Experts of a small language model.
Training: a variant of SOAP for the experts, 260M tokens, 3433 steps.
Below are experts of layer 2 (counted from 0) of a mixture-of-experts language model. Rows are named router (the router's row for the expert), up (a neuron's input weights, with its number) and show model dimensions 0-255. Each number is 50 + 12 x the weight over its row's rms, rounded and kept within 0 to 99.
After each expert's rows: "gets" lists some tokens that make up at least twice as much of what it gets as of all text. This comes from a sample of Wikipedia text that the model never trained on. Tokens count by the router's weight.

# expert 10
router:57 47 42 52 61 62 26 36 38 60 57 50 48 44 43 57 50 43 26 50 65 49 57 66 36 53 54 47 38 33 48 49 44 77 38 52 45 55 53 63 88 88 68 27 59 52 63 54 63 57 55 54 46 31 46 45 48 45 57 56 57 50 49 52 53 47 68 46 38 32 54 55 60 47 50 64 41 49 49 41 48 48 30 36 61 52 50 47 70 58 42 38 72 46 51 52 53 47 44 54 31 43 46 64 37 50 58 49 53 42 54 36 48 65 74 33 40 50 66 40 60 73 48 57 45 35 55 57 70 39 68 56 45 38 50 43 46 77 39 46 52 50 57 33 34 35 62 74 68 42 52 40 44 50 54 49 82 39 38 41 59 47 49 40 55 52 61 36 60 61 36 37 66 45 51 60 31 30 55 63 25 37 70 49 68 55 42 45 56 47 52 41 48 44 34 11 40 46 51 32 41 56 40 42 52 51 48 52 45 55 64 60 59 48 63 64 52 39 34 56 48 70 13 23 25 45 57 64 54 67 67 44 57 32 67 51 31 52 40 53 56 65 60 65 60 63 49 54 61 45 47 26 43 57 60 40
up2:63 67 58 47 35 27 62 38 54 40 43 47 38 58 58 50 43 56 57 44 39 44 52 76 34 54 32 60 59 56 55 59 58 47 43 54 41 50 35 72 45 41 53 39 41 41 56 41 68 74 57 36 47 33 51 40 52 37 56 57 58 21 45 47 50 49 57 55 56 60 48 18 38 72 45 43 34 61 42 51 52 52 63 36 46 63 68 32 55 41 42 54 55 39 27 38 60 48 59 71 44 52 45 74 62 67 60 32 53 49 41 57 58 67 34 51 35 73 48 52 65 42 58 54 36 53 34 66 47 44 45 37 50 58 52 49 58 41 27 50 53 50 44 54 53 61 48 30 47 51 64 48 45 58 82 49 46 57 45 62 35 31 37 67 34 54 42 54 44 66 44 58 72 50 53 51 43 60 44 50 56 28 48 55 53 38 48 52 40 44 59 56 41 37 47 55 31 63 52 63 60 57 51 49 61 51 37 58 31 59 47 50 27 04 43 48 43 43 90 48 48 33 46 40 31 62 51 25 43 58 39 45 66 54 77 38 60 56 32 52 46 36 69 57 32 44 49 69 42 56 67 76 53 56 75 55
gets: " |", "---|---|---|---|", "|---|---|---|", "|---|---|"

# expert 4
router:51 71 47 42 65 44 22 39 32 50 38 80 45 46 37 45 50 54 39 62 56 53 46 39 50 73 56 45 45 27 42 76 46 57 42 30 50 63 58 51 63 52 53 45 58 42 55 49 53 51 45 34 37 54 42 46 36 57 62 54 53 49 45 59 49 57 55 65 33 41 45 41 57 21 47 51 61 54 41 54 49 59 27 43 51 33 29 40 72 63 28 31 61 48 65 47 69 67 49 57 34 32 55 62 61 65 63 56 52 68 57 53 61 53 53 31 44 66 60 40 61 63 53 54 51 40 39 58 63 57 53 25 37 37 71 57 45 63 38 49 31 57 65 44 40 52 61 58 34 38 45 46 49 52 73 61 68 44 47 64 63 60 52 56 34 47 59 45 72 48 41 52 62 42 41 63 40 28 53 45 56 51 54 49 51 49 45 71 61 40 54 37 55 50 25 29 35 45 39 53 60 54 33 47 52 81 54 49 33 34 67 65 56 38 57 85 37 42 54 41 40 52 33 41 27 68 25 48 50 55 33 40 66 37 49 45 29 45 43 49 44 78 62 60 60 52 70 49 52 63 54 31 50 54 45 25
up2:58 74 24 44 42 53 38 57 52 46 37 60 49 73 64 46 62 58 27 31 62 70 47 37 59 31 70 29 46 51 48 45 57 45 45 32 47 69 58 52 57 56 48 38 52 58 62 62 36 34 27 34 36 73 44 33 46 59 62 46 40 51 56 48 34 67 55 48 66 56 51 53 33 47 56 51 31 23 60 39 45 78 53 69 62 49 35 32 43 44 42 49 61 41 48 40 51 48 49 44 44 67 47 55 51 69 44 54 67 67 54 55 54 51 45 42 54 58 65 69 50 49 43 22 46 47 52 51 45 51 36 49 42 40 61 64 52 69 52 58 11 53 74 79 49 57 53 44 64 57 32 65 52 56 23 68 52 49 49 37 57 64 41 59 39 65 52 49 75 41 48 39 59 66 33 50 59 57 56 55 52 69 48 33 36 53 70 48 58 53 58 27 55 35 41 56 38 48 61 51 45 42 41 52 47 48 59 62 35 51 41 37 18 63 68 40 41 50 57 54 37 37 57 40 50 46 37 32 55 57 53 81 44 32 62 52 44 37 41 39 64 48 42 54 66 65 33 35 24 37 60 59 59 49 50 47
gets: " |", " 2", ";", " 1", "y", " —"

# expert 33
router:37 59 44 39 31 54 39 53 41 55 39 71 37 66 41 52 57 54 34 35 47 57 66 73 60 48 55 43 46 30 42 51 36 84 54 59 41 64 44 51 52 59 39 56 26 49 63 48 67 28 99 65 71 39 45 42 50 63 55 46 64 47 60 63 38 40 61 58 45 49 43 59 63 43 56 50 69 51 55 48 50 45 59 36 59 40 34 53 58 62 63 45 53 42 64 53 61 33 49 27 53 36 71 69 38 70 49 51 49 37 68 49 58 61 41 54 51 50 35 43 50 52 73 53 63 48 23 43 63 50 53 20 41 45 48 38 46 60 68 63 31 52 75 47 46 49 43 42 56 61 40 47 38 66 28 51 56 63 58 72 73 54 62 44 56 66 51 51 58 62 34 49 55 43 52 43 48 27 48 67 57 73 51 58 29 63 61 41 33 56 41 25 31 42 54 62 41 46 46 48 40 50 40 56 47 48 49 51 36 60 37 70 46 26 50 57 60 55 46 36 28 59 42 35 29 60 40 48 54 53 43 42 50 46 30 68 34 32 70 49 55 44 51 54 31 46 54 52 42 55 59 38 41 45 53 37
up1:34 45 47 49 54 56 23 32 25 54 40 71 52 74 28 32 43 58 36 59 54 33 44 62 48 62 42 56 60 63 26 50 29 52 52 49 70 38 34 69 40 60 51 63 43 35 63 55 35 58 72 50 36 47 62 64 58 56 49 60 56 56 56 37 49 45 34 45 51 42 41 32 24 57 44 71 49 43 53 46 60 20 38 34 49 55 50 47 54 44 39 43 59 39 45 50 41 58 50 56 52 60 42 60 57 48 35 42 46 56 75 49 63 35 35 42 41 60 32 43 69 45 53 57 38 42 76 34 56 55 67 37 50 52 59 09 49 52 54 57 58 66 58 65 32 40 51 52 40 49 52 70 49 36 58 60 55 50 42 44 56 70 59 52 31 40 45 67 56 22 36 74 42 32 50 40 54 70 39 46 52 35 62 60 43 22 48 61 57 71 43 39 46 54 46 50 52 59 35 29 59 67 47 63 74 44 60 45 50 44 46 61 33 57 49 52 32 63 69 54 48 58 47 53 47 63 51 73 71 49 46 39 61 57 55 27 56 40 39 52 58 33 81 37 51 45 47 46 64 66 50 54 47 49 35 48
gets: " in", " at", " for", " on", " from", " with"

# expert 41
router:53 71 44 36 64 41 33 37 30 46 33 73 46 49 42 38 52 45 50 57 55 54 48 39 47 79 58 46 49 26 45 71 43 59 40 30 59 58 51 50 61 55 59 48 52 43 55 36 57 51 49 28 46 51 40 53 51 55 59 41 53 44 48 56 46 52 54 61 35 48 49 44 48 17 54 43 72 53 36 53 47 57 35 39 45 35 33 34 76 64 25 42 61 50 62 41 64 69 47 51 33 38 59 65 63 69 69 51 35 74 52 60 67 50 51 32 41 63 65 38 66 56 50 58 45 46 42 58 66 63 55 31 37 37 75 57 49 64 33 44 43 49 65 47 46 59 56 50 36 37 41 51 50 51 76 61 64 49 48 64 53 60 58 54 41 47 58 40 78 40 38 53 58 45 48 52 36 35 58 54 50 57 59 47 57 55 47 72 57 39 50 38 53 52 19 28 36 44 42 51 66 58 22 44 45 77 59 48 35 40 58 53 61 38 59 83 40 39 65 42 39 52 31 43 31 73 28 37 47 56 28 43 60 37 51 44 33 45 36 50 43 71 60 55 59 47 75 55 59 60 49 37 51 50 39 30
up2:56 44 47 30 67 43 47 41 53 38 41 29 55 44 37 42 64 46 55 56 36 42 33 74 48 55 60 22 35 26 50 71 70 63 44 55 64 57 45 54 64 53 35 41 44 27 62 37 56 46 71 76 29 57 40 36 31 49 60 44 56 66 36 39 57 38 55 55 37 50 56 40 48 36 61 45 34 53 57 62 49 59 66 48 66 53 59 56 40 57 53 38 65 57 37 58 60 59 43 60 48 36 35 71 53 51 46 66 66 45 58 69 66 48 43 65 46 52 50 40 38 56 63 71 45 51 57 50 56 48 55 47 36 65 75 64 54 43 59 60 43 35 46 48 48 27 50 34 61 46 56 60 37 25 56 70 50 58 49 67 59 65 44 66 44 60 67 42 39 34 38 38 42 39 65 60 44 36 70 38 36 72 39 56 69 59 29 60 59 40 67 57 57 36 43 61 14 47 23 40 26 56 46 50 74 42 53 26 38 47 57 49 64 63 74 40 54 33 45 50 33 38 51 54 49 60 37 42 46 45 52 35 50 36 59 57 44 26 32 42 41 59 44 47 47 51 51 53 58 59 60 73 65 59 48 47
gets: " ", " season", " m", " same", "um", " Cup"

# expert 12
router:61 67 47 37 68 39 30 34 27 48 26 75 46 49 40 40 52 53 52 59 56 56 44 38 48 74 56 47 42 27 38 68 44 54 40 31 54 61 53 54 60 56 46 48 56 46 54 37 59 50 53 28 48 52 42 58 45 54 62 49 51 49 49 57 48 51 51 63 32 42 50 40 46 24 47 40 72 52 43 54 50 58 34 39 47 36 35 34 76 62 23 35 64 49 65 38 68 65 42 57 36 36 59 68 57 66 60 54 30 74 54 53 67 50 56 42 41 63 62 41 67 54 55 59 51 41 40 60 66 59 57 27 37 39 72 53 48 62 35 54 46 50 67 49 48 59 56 53 39 39 42 52 49 44 74 61 60 45 49 62 55 62 61 53 43 49 55 44 83 47 36 51 61 47 45 57 38 36 56 50 53 53 58 49 63 56 44 70 53 45 47 41 47 52 19 27 28 42 46 51 66 53 30 44 48 79 53 46 33 38 56 57 60 39 59 85 39 43 56 39 38 54 33 41 30 67 28 41 54 54 28 41 58 33 49 43 32 48 40 52 45 75 58 53 62 48 77 59 53 62 50 30 49 50 39 22
up1:49 50 31 71 47 50 41 50 56 49 36 56 48 56 34 28 27 54 41 53 50 59 40 55 46 34 46 50 40 37 31 44 43 49 56 73 61 71 29 42 66 40 54 39 56 34 49 38 56 56 58 38 47 50 34 61 56 43 50 45 78 66 40 47 37 61 59 43 64 58 53 64 55 41 33 62 38 61 51 17 53 53 51 65 65 51 64 50 55 83 57 35 42 43 54 29 61 41 47 46 55 48 58 26 27 25 26 49 47 46 42 47 47 74 58 46 50 64 38 48 59 37 56 38 46 48 30 62 53 45 45 56 51 55 53 52 63 46 60 69 49 54 45 31 44 73 50 54 49 55 50 37 41 49 62 46 72 42 52 58 46 56 45 63 35 45 46 52 40 53 46 71 58 55 51 55 41 58 63 75 47 37 44 32 56 70 48 56 64 37 45 58 71 53 55 46 69 40 62 59 46 46 59 66 22 49 56 27 57 55 64 63 56 27 58 62 29 51 42 56 37 34 55 64 62 78 73 61 40 59 39 45 58 47 54 67 32 83 66 54 53 33 39 36 48 71 32 62 57 72 31 40 43 46 43 49
gets: " and", " the", " of", " ", "th", ")"

# expert 23
router:63 62 50 38 65 45 41 41 39 55 41 65 43 43 44 55 61 66 56 40 54 51 69 40 46 67 59 67 51 60 55 68 36 60 40 32 54 49 43 53 55 51 47 50 55 40 64 38 41 49 54 49 49 48 48 24 45 61 53 38 54 50 43 36 66 45 46 67 45 51 67 50 42 26 46 57 41 47 59 42 50 42 45 43 54 42 44 43 88 70 29 45 62 50 60 44 65 38 49 36 33 51 40 82 60 68 50 76 40 50 41 62 46 67 61 55 23 54 50 42 57 58 66 47 24 23 46 57 67 58 67 42 43 56 60 64 44 72 37 40 41 61 65 49 47 56 27 52 35 48 37 59 42 57 41 53 54 16 57 64 58 60 54 38 35 34 61 55 56 50 56 58 57 46 48 72 38 41 55 54 48 42 66 65 59 42 50 43 45 50 34 44 52 45 57 46 42 38 50 62 60 64 33 44 33 64 50 28 33 54 52 56 79 41 59 75 49 29 53 53 36 57 43 35 57 55 43 41 50 70 42 66 75 33 42 43 23 46 30 51 45 75 53 71 61 55 63 62 43 65 68 45 51 40 21 35
up0:53 52 34 53 47 48 69 73 43 56 61 33 37 61 42 40 42 48 47 68 39 62 63 63 41 27 45 57 66 51 44 67 58 32 48 44 28 34 62 27 68 32 42 49 50 46 70 61 48 55 43 45 21 23 48 73 51 67 67 49 67 62 58 66 66 60 58 63 78 56 40 60 47 42 67 59 33 46 46 20 63 70 34 46 41 40 65 76 72 46 34 48 29 54 39 40 71 42 35 51 48 51 56 59 62 46 48 36 58 53 57 76 48 43 51 39 48 53 55 37 69 49 35 48 47 55 47 42 57 57 66 61 31 34 43 40 59 58 19 62 54 45 53 63 51 40 45 66 37 58 58 50 59 53 34 67 34 64 44 50 37 43 46 39 37 44 49 46 41 45 47 45 51 54 37 63 44 46 55 41 58 62 60 56 45 58 48 58 50 21 46 41 41 58 57 28 32 34 56 21 38 33 36 58 51 45 43 35 55 39 47 48 39 35 50 60 59 37 51 56 43 43 21 52 62 60 59 56 45 36 59 52 48 55 30 46 40 39 41 68 32 52 59 66 57 58 44 27 64 62 40 51 63 66 57 47
gets: "-", "\n", ".", "==", "===", " of"

# expert 24
router:58 60 46 43 71 58 22 62 41 53 41 44 52 48 29 62 56 51 70 55 54 78 74 58 37 68 52 46 55 48 40 26 57 50 46 25 52 47 33 47 54 63 48 41 52 44 44 35 62 27 59 70 52 53 58 52 39 46 47 58 65 50 48 44 47 53 55 55 48 50 37 57 65 55 55 69 43 45 46 59 33 38 45 62 57 43 24 42 44 47 48 35 42 43 74 51 48 56 46 36 32 38 75 44 54 67 66 52 25 58 48 67 50 55 54 35 47 66 48 26 59 68 76 73 68 18 50 51 58 48 56 59 40 44 68 54 48 39 30 37 32 48 60 62 28 41 38 39 58 77 51 53 58 38 65 53 58 69 48 69 56 67 47 73 53 37 55 57 69 52 47 57 45 55 37 45 33 29 44 38 55 50 28 51 41 33 47 44 40 54 58 51 49 55 43 64 58 52 67 32 47 59 38 48 59 56 54 40 36 19 77 60 45 51 69 68 51 50 57 55 56 57 53 39 49 53 65 46 46 55 46 35 50 39 43 54 29 52 41 34 44 42 58 50 65 63 41 39 26 59 55 30 39 75 34 55
up0:56 44 33 43 20 43 39 59 62 49 50 58 58 37 71 51 39 36 45 60 39 60 40 54 49 51 59 56 50 39 36 51 52 39 43 44 32 61 48 76 68 48 59 73 60 49 70 62 50 41 59 32 57 34 64 39 33 33 38 34 23 44 39 47 51 53 46 25 49 45 38 56 47 63 74 45 35 62 61 62 37 43 57 40 68 46 50 52 65 69 50 24 46 65 35 29 59 41 50 53 71 51 47 46 64 54 42 44 64 33 53 55 58 58 38 46 38 67 59 55 45 54 50 65 55 74 49 48 63 26 51 76 48 54 73 45 45 54 40 72 41 49 62 52 78 56 62 36 48 59 42 65 73 58 46 39 48 40 25 45 50 37 55 41 47 36 42 50 67 39 39 26 53 46 34 54 44 64 56 53 49 56 70 40 66 45 57 50 56 48 46 60 40 43 67 54 24 33 48 41 30 61 56 50 69 48 42 64 46 50 57 43 67 26 55 41 41 53 50 64 39 42 47 43 43 53 50 47 29 60 65 35 48 40 71 33 73 32 39 35 45 37 48 63 43 65 77 67 58 69 44 37 59 57 58 53
gets: " as", " by", " with", " from", " be", " As"

# expert 11
router:56 70 44 39 66 43 31 33 27 45 37 78 45 43 41 40 47 54 44 62 56 55 49 35 47 76 60 41 47 27 44 67 45 55 36 28 53 57 51 54 57 60 54 48 47 46 63 41 55 50 51 34 48 49 44 51 46 52 63 47 52 47 46 54 47 55 56 54 31 48 45 39 53 19 49 44 74 50 40 51 45 57 27 44 45 34 39 40 76 64 25 37 62 48 58 41 70 63 44 54 36 33 60 61 61 66 64 57 31 73 53 54 64 53 51 39 43 70 63 33 67 56 51 58 47 45 39 51 70 62 57 29 37 40 73 58 49 63 35 47 44 51 64 49 44 62 52 51 39 41 44 54 52 45 74 60 66 50 51 60 60 61 62 48 42 54 54 46 81 46 32 49 63 43 53 59 39 34 58 51 53 54 60 47 60 64 49 76 56 41 49 36 54 51 19 31 35 46 42 53 66 54 27 44 47 79 56 47 34 40 58 58 61 39 56 84 36 36 59 38 34 51 30 44 34 65 26 48 51 56 27 41 62 40 45 48 33 46 39 50 40 76 59 59 58 51 71 57 47 63 53 32 47 50 36 31
up5:50 53 40 55 38 33 62 46 48 51 49 38 66 59 39 57 67 51 52 49 50 30 64 56 55 51 40 37 43 48 39 40 53 65 37 52 59 56 65 39 63 61 63 44 72 40 61 58 40 63 62 63 46 75 63 40 33 37 63 50 46 55 43 58 58 53 58 54 71 56 65 51 43 60 42 57 48 45 64 37 38 72 54 56 24 30 48 32 67 45 10 55 46 39 51 40 54 42 40 46 63 31 38 69 58 51 56 38 56 26 68 62 58 50 47 43 37 34 42 59 62 24 43 55 52 12 54 67 51 57 49 41 52 44 53 55 50 55 38 48 56 47 54 40 35 62 56 67 27 63 41 67 39 42 52 54 29 49 67 33 68 58 58 60 50 46 57 50 52 63 39 57 42 30 47 55 24 69 44 50 30 43 60 45 49 55 58 46 57 61 60 41 45 59 63 48 48 68 61 54 20 47 26 42 46 53 71 44 33 51 62 51 59 54 48 54 39 48 40 49 43 52 51 47 57 66 54 74 52 63 61 46 41 42 38 45 37 35 35 31 18 79 48 70 66 67 40 59 63 57 41 18 56 54 59 41
gets: " ", "ing", "-", " water", " day", " June"

# expert 26
router:54 70 43 37 64 41 34 34 30 40 24 71 49 49 36 34 50 47 51 63 58 57 45 38 51 74 57 47 47 25 45 75 47 53 45 34 56 57 52 50 60 58 56 49 53 44 55 38 55 49 46 27 49 47 42 57 49 53 60 45 49 47 47 56 49 56 52 63 32 48 47 41 52 21 48 41 68 54 38 56 54 58 35 40 44 29 33 41 75 66 21 36 61 53 64 40 66 62 44 48 35 35 62 70 60 71 64 58 32 76 57 56 64 54 50 41 41 68 66 40 70 56 50 64 46 43 39 58 64 59 57 32 37 40 71 55 54 62 38 52 45 56 62 51 41 57 52 56 44 43 44 48 51 49 74 61 58 46 49 65 59 61 64 54 37 50 55 47 78 47 39 57 59 43 48 58 33 37 53 49 59 50 57 46 61 55 43 75 59 44 53 38 54 49 21 28 29 44 44 45 56 53 26 48 49 82 59 48 35 36 56 58 65 40 58 81 36 45 60 31 34 53 36 46 34 70 30 44 47 52 22 45 59 34 45 45 34 48 36 50 47 73 60 60 56 45 67 51 50 64 54 33 55 49 43 25
up2:54 36 67 25 61 48 39 37 47 45 77 34 46 50 52 49 27 42 70 39 53 46 56 45 53 47 49 47 57 42 51 70 64 83 40 49 60 44 47 35 49 62 50 43 53 45 46 35 60 50 67 47 38 35 52 58 64 83 46 52 54 51 47 47 67 60 71 45 50 41 62 58 50 44 52 55 39 61 42 47 43 65 51 64 71 45 41 40 40 64 39 56 45 50 45 48 43 80 53 35 48 76 63 78 49 64 49 58 50 69 69 34 72 60 52 53 41 46 67 53 59 55 33 54 60 38 55 61 41 57 48 70 38 37 63 47 31 60 66 41 45 50 46 65 36 31 52 31 47 57 54 55 52 41 46 36 65 54 41 53 53 54 42 56 52 59 52 35 23 40 48 53 56 38 47 37 48 24 52 41 35 58 44 38 37 40 62 63 42 32 86 60 68 59 34 37 64 29 61 31 44 64 52 28 50 51 39 64 53 44 61 58 57 36 61 44 49 47 52 54 63 29 51 51 27 79 22 36 78 55 32 48 65 51 29 43 44 62 47 47 35 40 60 47 41 39 49 32 35 44 54 60 38 66 42 51
gets: "'", " the", "ing", "e", "\"", " her"

# expert 27
router:64 66 50 45 60 56 33 44 52 58 22 66 50 46 60 41 37 42 35 40 66 49 48 58 57 59 50 50 48 32 47 63 41 38 49 44 55 55 52 52 70 64 44 47 41 54 45 55 64 43 47 41 21 53 47 34 46 37 65 51 50 52 47 60 54 37 44 44 32 46 52 51 54 38 57 49 60 52 46 46 57 65 32 43 58 14 17 40 78 51 40 27 45 49 55 45 58 53 48 40 32 32 42 60 36 78 40 91 41 79 74 63 45 48 56 39 39 61 49 41 63 64 62 54 47 45 57 54 66 40 29 42 36 52 73 62 33 59 38 66 29 62 70 46 56 52 45 58 53 58 38 37 28 59 73 45 43 57 34 34 70 74 67 49 49 73 45 37 71 47 46 52 65 41 38 68 45 48 50 49 36 45 51 49 60 38 46 51 51 49 72 45 57 49 53 30 24 47 49 50 43 44 35 54 48 73 63 47 26 37 50 50 72 41 36 75 35 40 63 53 41 43 56 62 46 63 33 51 44 46 42 50 63 67 45 56 49 53 39 45 42 72 51 57 54 51 47 61 55 62 59 46 47 62 53 35
up1:52 38 36 64 47 36 48 57 54 69 32 64 50 57 53 38 61 44 35 55 38 55 46 44 56 70 56 53 45 42 43 55 64 50 37 46 67 37 47 46 67 68 56 56 67 44 46 55 32 59 40 65 60 44 48 53 58 42 82 75 54 58 47 65 55 42 66 85 48 55 43 45 39 47 38 44 37 44 45 62 74 60 62 38 44 53 45 66 41 60 42 52 42 42 34 36 44 15 39 72 42 35 41 70 49 47 52 48 62 75 37 32 57 49 35 55 49 61 47 48 48 44 47 54 43 34 35 54 47 52 59 36 59 44 55 45 58 38 35 56 49 55 53 25 45 53 51 37 54 38 35 50 74 53 43 60 59 58 70 44 36 65 55 50 22 69 63 40 55 52 51 61 29 56 25 58 68 55 47 53 39 28 63 45 41 44 74 52 52 34 35 41 35 44 26 61 45 56 46 38 45 92 70 62 51 61 49 58 31 43 47 44 38 46 43 38 36 53 49 51 54 33 47 56 29 48 33 54 48 54 42 38 35 39 48 43 32 56 33 31 19 60 47 36 70 61 62 43 44 61 69 38 56 50 44 34
gets: "'", "’", " his", " its", ".", " 1"

# expert 3
router:43 59 36 42 63 40 20 31 41 45 47 49 55 67 24 28 39 46 40 47 54 58 56 41 48 55 50 69 54 45 25 43 40 57 40 54 49 59 56 59 52 49 45 46 55 39 43 51 63 45 51 34 46 36 44 43 38 38 63 37 60 55 53 47 77 55 64 54 43 56 36 56 40 27 44 40 70 51 46 42 67 73 51 63 56 53 56 61 74 46 33 54 41 53 39 63 60 73 52 62 50 35 74 51 55 62 53 69 41 41 65 40 51 57 78 46 43 57 56 60 49 71 32 69 49 58 46 45 91 48 69 37 52 52 63 49 43 52 58 40 30 51 68 37 51 62 34 58 26 49 34 47 57 53 69 40 76 57 53 52 44 43 47 67 33 44 59 51 67 38 49 55 47 50 31 66 48 47 57 55 26 38 37 47 31 64 67 53 49 63 57 62 64 47 24 60 39 44 69 39 44 31 29 56 51 47 52 44 50 47 50 46 58 34 79 69 47 39 36 49 40 53 48 57 60 45 49 63 48 51 25 59 55 23 51 66 29 49 38 47 48 53 52 75 60 50 39 39 53 61 45 29 47 44 31 69
up4:62 63 50 64 42 39 59 51 43 41 33 52 47 48 40 68 37 35 60 50 51 49 59 58 47 45 67 64 41 46 63 39 50 65 69 76 65 58 66 30 44 53 68 20 46 40 71 38 42 42 46 77 47 51 62 25 45 70 50 52 59 50 31 46 65 39 39 60 51 52 49 56 55 39 58 59 78 39 66 54 46 27 55 45 58 69 56 45 62 63 50 52 49 53 47 84 61 36 63 47 44 41 43 49 67 39 63 33 59 60 54 45 55 58 49 68 52 44 46 56 40 49 59 59 54 43 51 52 50 74 55 25 29 47 31 62 54 52 35 39 61 29 66 45 34 74 47 68 51 58 64 57 38 12 42 58 58 55 44 35 51 54 39 24 52 50 51 38 25 50 43 56 58 43 47 69 44 39 48 29 70 56 59 40 61 52 53 54 47 65 66 43 66 48 65 48 48 52 48 62 34 45 24 41 57 48 46 42 37 37 51 29 34 42 46 48 50 66 61 48 36 48 76 50 44 41 70 46 43 50 41 48 25 49 56 56 48 64 55 20 64 43 49 41 56 30 57 32 58 46 36 52 55 51 73 53
gets: "-", "|", "=", "The", "==", "==="

# expert 62
router:55 66 45 34 65 45 30 35 27 50 33 74 48 52 42 39 50 54 47 58 56 56 47 38 47 74 58 47 46 26 49 73 49 58 40 34 51 55 53 53 60 59 52 47 55 45 67 41 52 52 47 34 45 47 44 55 44 55 61 44 52 50 47 56 48 53 51 59 32 48 45 43 48 30 53 45 71 49 44 55 50 59 39 37 44 31 35 37 77 63 30 34 67 52 58 43 69 62 45 51 32 37 57 63 57 66 67 54 38 72 54 50 66 51 55 30 41 64 67 43 69 51 55 65 50 39 39 52 68 56 60 28 34 35 75 59 48 61 33 43 42 52 62 45 43 61 45 49 46 42 38 50 53 50 76 58 62 42 48 63 54 59 62 52 39 48 53 43 81 43 35 49 64 47 48 56 39 34 55 59 56 50 56 46 55 54 47 68 50 44 44 42 51 55 18 23 28 43 44 50 59 56 26 46 43 84 60 50 35 36 63 57 65 44 57 84 35 33 52 40 36 52 31 41 29 66 26 41 47 57 31 38 58 35 48 46 30 49 34 51 44 74 60 60 64 47 67 51 62 65 48 32 52 46 39 24
up3:29 60 30 48 71 46 40 52 13 59 60 27 60 53 64 23 49 45 63 72 46 54 44 49 66 40 62 60 62 45 48 74 24 24 31 64 55 48 38 46 59 54 46 37 47 56 49 59 42 30 45 69 54 68 26 47 37 53 66 52 49 47 25 61 53 44 42 40 56 56 66 73 64 35 46 40 47 51 43 62 44 51 49 36 50 39 40 51 32 67 46 48 50 23 69 60 51 51 42 64 37 37 42 70 46 65 51 50 45 57 48 44 68 59 66 28 42 63 50 52 59 47 64 53 59 46 53 33 59 68 44 55 60 37 30 53 30 34 44 45 34 73 57 49 57 45 48 56 63 49 38 44 45 43 30 80 49 62 60 52 59 61 39 61 39 62 63 47 45 52 52 47 44 41 47 32 51 31 41 50 37 63 55 55 42 40 54 34 44 46 78 49 46 66 53 44 41 37 44 55 42 51 45 38 49 58 70 78 42 28 68 46 55 60 65 59 45 21 44 71 36 53 63 58 71 48 57 59 49 74 56 61 46 49 42 45 53 50 44 37 35 50 70 33 67 52 69 55 49 58 39 54 37 59 53 52
gets: " |", " in", " on", " 4", ")", "4"

# expert 48
router:58 69 44 35 62 44 26 42 34 47 29 74 48 48 42 43 53 54 50 66 56 55 47 40 48 79 54 42 53 29 46 70 50 56 39 23 54 58 57 51 67 53 49 57 53 40 65 38 53 49 46 34 47 48 43 56 46 54 62 40 51 43 47 60 45 53 54 59 33 45 42 36 54 15 50 39 70 52 37 54 54 57 31 41 47 32 40 32 72 61 28 39 62 50 61 45 67 55 47 46 30 37 54 65 54 67 61 55 33 69 49 55 66 51 48 42 39 62 59 41 70 51 51 59 48 38 41 49 63 61 59 33 36 42 73 62 47 63 37 61 46 54 63 46 36 58 55 53 41 42 37 48 52 52 73 56 63 47 48 59 58 61 62 56 41 60 61 44 80 44 40 56 62 45 48 63 35 32 53 58 56 52 45 55 57 58 47 70 58 42 55 42 55 52 21 24 38 44 48 44 60 57 31 41 43 86 58 46 35 42 57 58 66 47 61 81 31 40 57 33 37 54 26 45 31 63 31 47 53 54 14 43 61 42 47 45 33 48 37 48 46 76 61 52 56 51 69 59 51 58 47 33 53 47 40 23
up3:35 49 56 76 46 42 57 50 53 24 53 24 65 50 42 55 53 69 44 66 63 40 55 47 46 55 43 44 28 41 53 42 79 56 57 41 44 45 55 39 60 39 38 60 44 33 46 54 57 41 77 66 49 61 26 53 37 70 70 39 63 80 39 50 52 64 23 61 24 37 50 63 49 55 47 57 35 63 64 47 57 55 38 44 47 50 41 39 53 59 21 39 38 36 24 34 52 58 58 54 61 23 44 40 46 65 41 46 37 51 45 43 46 53 50 31 56 66 56 43 38 48 78 80 43 51 47 59 57 64 31 48 52 36 35 42 47 55 42 65 38 59 46 50 38 67 48 33 78 35 40 40 35 47 49 42 35 41 55 44 57 48 34 80 50 29 51 55 53 43 53 62 64 52 39 68 53 46 52 51 39 53 36 50 49 55 53 60 47 46 53 43 71 29 47 54 37 37 67 45 47 55 57 62 40 61 53 30 51 33 51 57 64 50 48 61 60 49 65 49 57 72 32 61 45 43 56 36 51 44 70 47 72 46 63 50 72 44 51 41 44 55 77 67 51 63 45 48 42 28 44 39 53 46 73 49
gets: " of", " in", " The", "y", " on", " the"